From a checkpoint of a small mixture-of-experts model trained on Wikipedia: width 512, a variant of Muon for the experts.
Below are experts of layer 5 (counted from 0) of a mixture-of-experts language model. Rows are named router (the router's row for the expert), down (a neuron's output weights, with its number) and show model dimensions 384-511. Each number is 128 + 24 x the weight over its row's rms, rounded and kept within 0 to 255. Numbers have three digits each.
After each expert's rows: "raises" lists some tokens whose logits its average output raises strongly, later layers aside. This comes from a sample of Wikipedia text that the model never trained on.

# expert 5
router:134137146127127121125148166128113153146126187088165149124162152128131107132082141089159129124130139144113083155137177161136128134152124119139089125101123121113117149101109115115107137169136172140116128153105111156086171093116171159123138085125156109095115140131158125119092101139126097101136114083099123144129084133091146100150150167099100153151140092087108102159129142122116120128127
down0:105102128086092109135090093099145096148117133158151172140135119139171119127087078107137127148119139140116138089124098099139104115132150077136118123160111137114074101147160145086128136118154097114107140145154100130138135129129100127126105129104103107129103156140081167085183066085113124140106094134140116114117130127172159060143107133096084160101137135139125149125171125137136097117179
down1:142094146125135163094131134158105147136109106119108117137122124135152146125132097167099115178129150149112085108130103124105134096142055138084124120104138137075164120168124108108145076111128135096176138154165135113119176114122114136140154115140141131110151140130102118143120135141113124153146109121133139133096114111144146112134141128147126111082141138111103181102117146163130144117135
down2:172139094100127139174113129132140160126147110118111144147145122124129104156133115093094102102113128096137123148101113156151106078139150110157141120160196086090148135159162140137144151111124140125170110090155120111202139149124158184124141122116125145123125131165085135100098149104120108140120139108134126150102175145085158149156095120155102163147102137117165139130170168105122146135121
down3:118108159181120151100137107141150110113113165147120125112121114118143151127135152140164161090102066123105117103128112153146127122147126117128158145121085120128111152108097123114142154077158143085122106113141044101117122202117162125139078145161117122100140130111124113147071147128104157141118091096135154162095109120121136076102126142098135122117097124120155098100125112115130128158099
down4:134072107101138104123145137127096111094126125102134119149142122117122073126108128174144116136088126129145074104152155161108173151096140105136143090102120120120151153146157120122140111128123119121123166089106111119115133152130094100111145138113118118110143097132146111160125121120112144125131093129126119141110142117144128126110108122148072116124104123131128170083125141164095137163149
down5:132138148140154121147145129128153146184153146151151127100106120129089203133148120142131127155097147115109137126152113104118131157117124099179107157112132168138164109128104099141123154128131118121140167150127087113118096120108191172114166109114122157108125149154105165114122113135134184157086106149127091113130148122114122140163174138143205194151151113083125116146095134098152097158112
down6:106104138116094157135118092171097133153104137133098110121112117088151120151126149112117108132121117125129153142114123150084175129164144134165107102113157127103145123125130151124116150125126125144134089140100144088110103132120150138123150094120164132192085119141117105136168129085115116097092127133101074109123102144119083149151129109134116117164101129148163144112138117133154121120129
down7:162186133144096119167171104108150150069104105140115176123140155129119110105142134124105169129134090114138080133156144162133137110156133131102118135113132148140120109109119137110107149139121121124128164151144128148133107153115112167106101159122112138151152097110163094144148134118102137152126129110088148094153124124163114112133114120167101111170125110123138121123104137113130195072093
down8:140148112129100159128120100108152137092143173116123130110147157123113135153104156085145115121139147118127121112097161150115117169101148087136150111159110143121121133075132158106100101105104138115119099100107123094114098114126136084150111139101151150163130151153110141129099155176130138101136149096160125193139143090145136132129128126083118127120116132109120096095141153152138137155147
raises: " (", ",", " and", ".", " |", "/"

# expert 4
router:130128105191154116135164128155164094149142139163114146128112113127139118092161124126088115146098085133128122132115095113132142102156099100166099132164142144121121148115135182121139093126121163102141101117121157173085116095149117112126120112100093112133141149120120115115160132118151114096119153192087134139131176118151170116136110128114115075090123097095093102127150164123155155138170
down0:161125102118188155058147114121106135152114156094140160121107120120118145082140117143145150126169141116089135129089145152122154090125121152179107107139132119123128139160150143091076087147106082100138139158122105109172132146119093114137130131131138107093100125123103114083132146141129158129151135099124163115120135150126116145141111122123140103117147136116133152081165142158131122130132
down1:125141143138124125147169095102129125126091120149133120118112136089179141121120118100123150111107117162150127101165124158163104161117135110106127095093178145136169110110105170147123124136122123139110139125147155179112135103135116132162099118117166089126155172088122134109142115122140128100179119134141125126148135105135143093127119165117119089159141103153138106127123093155102099130168
down2:154124126141109145122127118119123119131145128131138137063086096083109108126143116124135091137091149114159127134143125140132080127160128129119132153097090114086125154099111115090140126162105092181173094118114124125101107125152086139099109110134151143166112149122150136117107177131145090120114114117184142138107137201120152105125133129121109143145141116101115124133124159137116144127108
down3:113114100138117172147118151142110119130169164143135153178089139136147137109152068142120119134113142122160129126125128105092173064124159146111135148108106080097134096178140089066168110120144122154115092131113157140127089151139111189166074102108086133128085129116094116101114115103144159134133130124095188187088122158149102120148092087141122106135112148124127181146165156107128192142090
down4:110161128151142115142156111161096128174128119092136113103137135121146107147159131139145098132161087112106094135134156096101112118145147118128133098147092154100084144189111105151113127151107160117146104123131125114106145089103131164135117106122142176129130158128106162128091104197115117133105186108121099128116101106117114129144086113112065173108125155122153115149125148111126114073156
down5:140137121113082153162133170150095108157135107131051133121155151154117129132124150124145120128096152082137152133200115155136169144093130140107117150165124107104182117119101122105123143101136148108116139107105155092154107117138122144137142118102147139115112110123119113138150135102129160147135154147145138125116167103119114181110114119118139123118115157156160140115131167129127140136122
down6:104137153105137133123091132094131114159129127117110124097125143146149143110153115098098135142134147132102110142156115079110137140116143139120142102179150082149154187115134087148149121125118120115108101115130147109118099142123139121119119158135158112128120173137123124140157151098078110124164128121090125103130146107103124108133150193126093122101104140133102119145124120131146156113102
down7:142096118168150129100117098124114118127096114138119134149123134140094135131108121125136106089154131150160105120154096107143118135135144117155145153128129117113109130116151160101134106103139143124125128141125143140209151124112121087139124105158130130098115146164138157118106078108150122131150119131102138086139112144130153118131115123141143143155137111124161155109168154116149150111124
down8:149120122132146111154146102110112100137112123150130078119173115119136140150103127165119112132133157141135097127156109141137127146130160118173087115135109159159137123098126105111141102146168145124110106091137174152118131116132177096133121132170108122140096123125100145147153139158093127109121143102137130140132126127122159110136077169098075144115122093103133100139096129187119087134143
raises: "-", "an", ",", "."

# expert 12
router:146101117137153109104162107111098153143069140144114115090128131106147094100130129140149087138172111103128159117100139115140144161118111135123110091127145126103149076121116166160092059151139147152166141180151118152135124150150113134165102135136140112122149114125121096107170143153104130159092119114132137144154136160122175156098124129111126107144152130087103084127132135107139134092142
down0:154142160131103127155175142139094115124124136113135083119134111104098072154078124109080135161139079127131114160158097122087148101129132104108092104091141132123177097147176122155139152143130141095153093113122154093161129057132118145143084113098111135152121135142129101113128114091124114122106070130106113126108089120141154135115138114126123110115113121093133118118141150135096100164111
down1:190129119112153131099113120087117151147152128150135130110133123096100144103122107120136143167141160128149069133090118120144137118099123142114112119174131130133173117120150131129125131170154122106114141138162119093152134142122104121135146120149103104144167096174140119108135139127124104165101154118125130157161132147153166149105120138127153123138141122124130130093162125131133133137121
down2:127155146190119096127104106150128174150121121131139190122136129144124167156103130132135123130118133137109161163109122082145110138084129174130127137123128148106139087105158173170091093125126109163122129141148095149108100142131130140176135162116085065152142111121126101128130162176134159175116136099150099104150154143127114115137103136144122159144137114122116136110128124120156107140148
down3:107109119162143103153127113123174119156167123104133166106156172173133149124150172177172130130181142096155109143153137118127132113114113167135159151114167181140117128121126143078135142105123109115141103143133133132168119131150137074126159153156151118123124138109131150111136140082129157127083168122155135124114137109120152134157128133127145128139138128143102162129148118117096122137119
down4:103144158111133138136123075149152115108143123136103166102155082125122153096104128058125158136116119126093190124122167090134149128139071141114112145167165151135124080100114148136091126117105154147153133152116131123151141146162069146122097170123106082082128116144124106122130163098110138121077191140150094153161139119103116122116142125143121105124144132090134128145141120140121139090166
down5:083130111106154046110173149075135107159100085130134106132105127138127101097141134151160147153132100139114127173125144104131134121108102151118124123119097140137165125129109120119095142117145126141097144084102093158119115124111144103104128117132157096153147105138145108130190100110085111133125151163126143136086131119110120151149108114123169148125165127150098107113141122146205124148142
down6:090142152129160135125139132142164139087110136124157129106138132193093132121167137087088139127126137074140128184115112133131139122170120131160124115132136166138141129139115130153172114156124074139136160137175155100144124136099080088104141145093110123131134126150095140073153096092138130129117165138118124137103145123136157083113130108108069114143124106141109122085129096150132134136105
down7:190116136105126128117142147158113123124155085138087153140125146124108098089101099120090126165052168128139088162137142109092127126146130116148126095145146109109123130127170123100132165125144102124101120136118131137164157136078122105111121095143138154178097154119150146102149141138115140135104188125150114103175127125097129147117091099159118111157108102139137124119117120121151127134093
down8:137159133145144139118119134087102151149089155093141121175181112129165144120144145100099108136096107123080106147128080061109146139117122105152127146114153109168132151140126071134106116105116132129103114142106131147141163147150122103109113127134114143135100106123074165161187122156127171120144138148095140112097094160117098122126099135081093126102099113187110120090124082119119115119174
raises: "-", " with", " for", " by", " in", " keep"

# expert 3
router:110089174130122193127154164123158093091140099141124144138078109158132119128156113163141129184163137144113137108133122180107142086081118119108138151109136126146124135148102161153079113113112121104134128085112149108146139145133123115100113148109140127171076086136151155120145136075159123130105120165134109137124107156185113152155095139130096139134100136135139107139129116179137134158127
down0:094107177136111122134097097171136099120106129134130078137083069136077070101156119120165147124154145099122174112140150104137159110143101137099098132155156111118172174143184119119117134136128134070111146139136150120163125128117126144107124149108102144107101117145144068109070118118166141113115120122149121139128084130075153147157123115148130118160124098143157161108130115139137105155103
down1:083122102110101125151120112098118154126094136142192122154104141156113152131147143119145152141148145081125129137124136145106142089175121144125113087174158141117109158097168136121090134146112108185133142134091145131145098118144162148133108132111131110128104142091110119174152082123114131163136154098140134151126158125192124160154126115119139134110140135138130115167121108126130179132090
down2:148168143152161122136177142176076149129113137128112105167125072138114143136092112115099130166115144115118085156115126153106116126149136135161115133142173111097135123120079138150121114146153119167073152181129103098126117137150145121120087124149132119111128138118138120120149153145123098128123114114131122147158113091111130126120150111098125127154148103112101125163161117125096094131092
down3:103122082108136141141109154145127103114132139126131123128121119130207119117092095146142120131159151138115157158143128160134156070068103121139180122100070171106113109159120152085145120145130161127161079136128145125119172110084116123106110100116116063156087157108099144126157122147131091133123114154127096148118089102107154116139106153187113149107151157125161175150109135108148118156119
down4:100118137130114149156128147131130156101155123171157105165132140134126125109160104140100106134158130170157104116123110121105133117158147139113139127129086166152106153131115101116122171176124164132161108160133101148099185154135136123097095114134139128125117133135144132115125132141119126155136159120169115155101127126137099104107117105140094146152111142122111097102145124132088128100109
down5:153148114138098100127129097173110104138158134154111169122119155083116104092133149138147123145125102146151134135112102141112099132128157144111114142106143139125108113114144103131181112097091091111100133122115165122114108167136112121138117133182102149084173133128157115130095122128105151152115154104133128145142060172116150163103117129138111114114125132098125147077132162176087135127113
down6:127165148130151129070101105118103095172097154138112161132151121143084130146142123148125110110085058080111114143158135100107128122106118126132182139123151109131113093092129141127117135136120162107146126132128154137115146140162123110146127132141109086095153153107128112145150118101148140154146136097123176160124150173084102141100178145047144146099108098159128182152158120088124137126129
down7:129150134140105146097128128094121175098142113124128146153101138140130114091140158145091136074122108149132116118167096124108174123208154121147136093100094107147141125091182133163133145130136108143133141135140125153099055094088158100110165130158179103142147169114104129152133117121158117088122158101127086165100091142133127132150153120109150143100136143145145150133133163138135145094116
down8:146150155120135121134077111078126143125123091127124135151155116115073162121144160145131142146177123121167098200142154137157143141128093112138121165145118133160110097120124162095179178135107136130169144161163128105141137125133106117155124162100154161159089126117129121114158114113090077125098157141120134154107155138128103155093131119130139148104142171086107128127119095113136120123112
raises: ",", " and", ".", " (", ";", " |"

# expert 10
router:152144133111147135146127117134102116101130118147118130142120126114137175101164157163157101120105162114146098171139117088081151106117090155135146140116135146190147119156124065113143161105147127135146126125147082152110162126149140119174181184141112098120142117148099108112077137171128150095150147140152118090149152140119134108115160122164148144132123110116135123164133158127105139133144
down0:131151128146151117073109145121130120141201123102107093114173120119095143159107119143090132177130110155130128155101114169161111105104151118068174141100141155103135132113143140140141095164107097113118109148125089166127115163132139127082075109140128154119085141101097126154131109088139151124153119126125137134135132121162137168120182114099255108147142135096140094100110125162121118151129
down1:119119136150155087127145106097137124088101149121101113149096104134118133175108137149131131105133142045121084108165107152195112148160114133126129190152138111100107156123135110120157108121121106116124105130128134113130137115112148106106146124127128185153117090160188145070125138101102112143090119107144094138158163134120121145103146131151194108117159130101120136124114138106179172131105
down2:119077112098120130134160113111138151120110113097118104118112165151129119136143159119115094110170175136132092130141121074147118132132162119107116139118141096125098125092096159142165129163144122132133171129147174143101109154155160174119140154153155103072084153120127166150112084126111126149137165127113099133145190173113107109128167137158131137124157132088131149126143087087161137141159
down3:106099132082120104112097133156119091086154171149140116126144132126139132114159140131100125075127099144139121135097141144144150120133113119153143135101170176166112100165131175151107121140126132147127094148107135149104129126133130170166140136115095104103159127131118079121148129131128118136129101069153112102144161133111143118123133136112142130125103126110128122133115135148103142180113
down4:134155140137154124112087097103127125126123077156144084131088160173130104145080156110101157164132169159145110117075113157156085102156127149140126121125121136120157132119132064114155145177166096109102139156137104117128112150147095116151170167154094147114091187123078152128096100133098140130119136102081118148114136106170147144104103115144110155105112138131096110101143137118129150130137
down5:115156117166147114147138151089176114145102167133119147104087143142122116107094118143077102137122133151135136129120135138121116119138102139134111107120120103130164063132120129132143132115122133133125150150137136092069087130108124136112113141099136158139135144148134110140146156103072105089126117122095119144149153115158145105157128174138007129113155100111133149125122160154126119170147
down6:163128119137137146131109092201140143118113126116130125135092101137116142132114114090177104108061105118111127100128130096112097091111133156107113098128170109159142142160112129148088174091152130130146093112106130152155099116135116130101104140124110145119150172117101111072119116110143158152135130158149152147167149124069081112123090125116075122153107142162121106117161192090134143122127
down7:132065102079125166164141137149157103081121144119115132141177147152105090127123125151152139103140103152122134141090074131136135115127159127099128063134124107141101149119140128141138196142148143158120109132111132143111174147116128164166144107144126105147113156133117094143109134134120129127135173134089138138124122120121125112107155115160084168131092150146177099133147169121157193134120
down8:126111079158126108133148104188123118118142124141112125145106104137100116103128158106132086122121144119122137126140108144159142090142131151173121143104145107165132140134161148152122105163135114140146111149115160149108178145159136164083104114145137121164110153124149109108101101098117155103122142094108106099113109094103125109150094093148000112103117115120112119128134149126124085106151
raises: " of", ",", " and"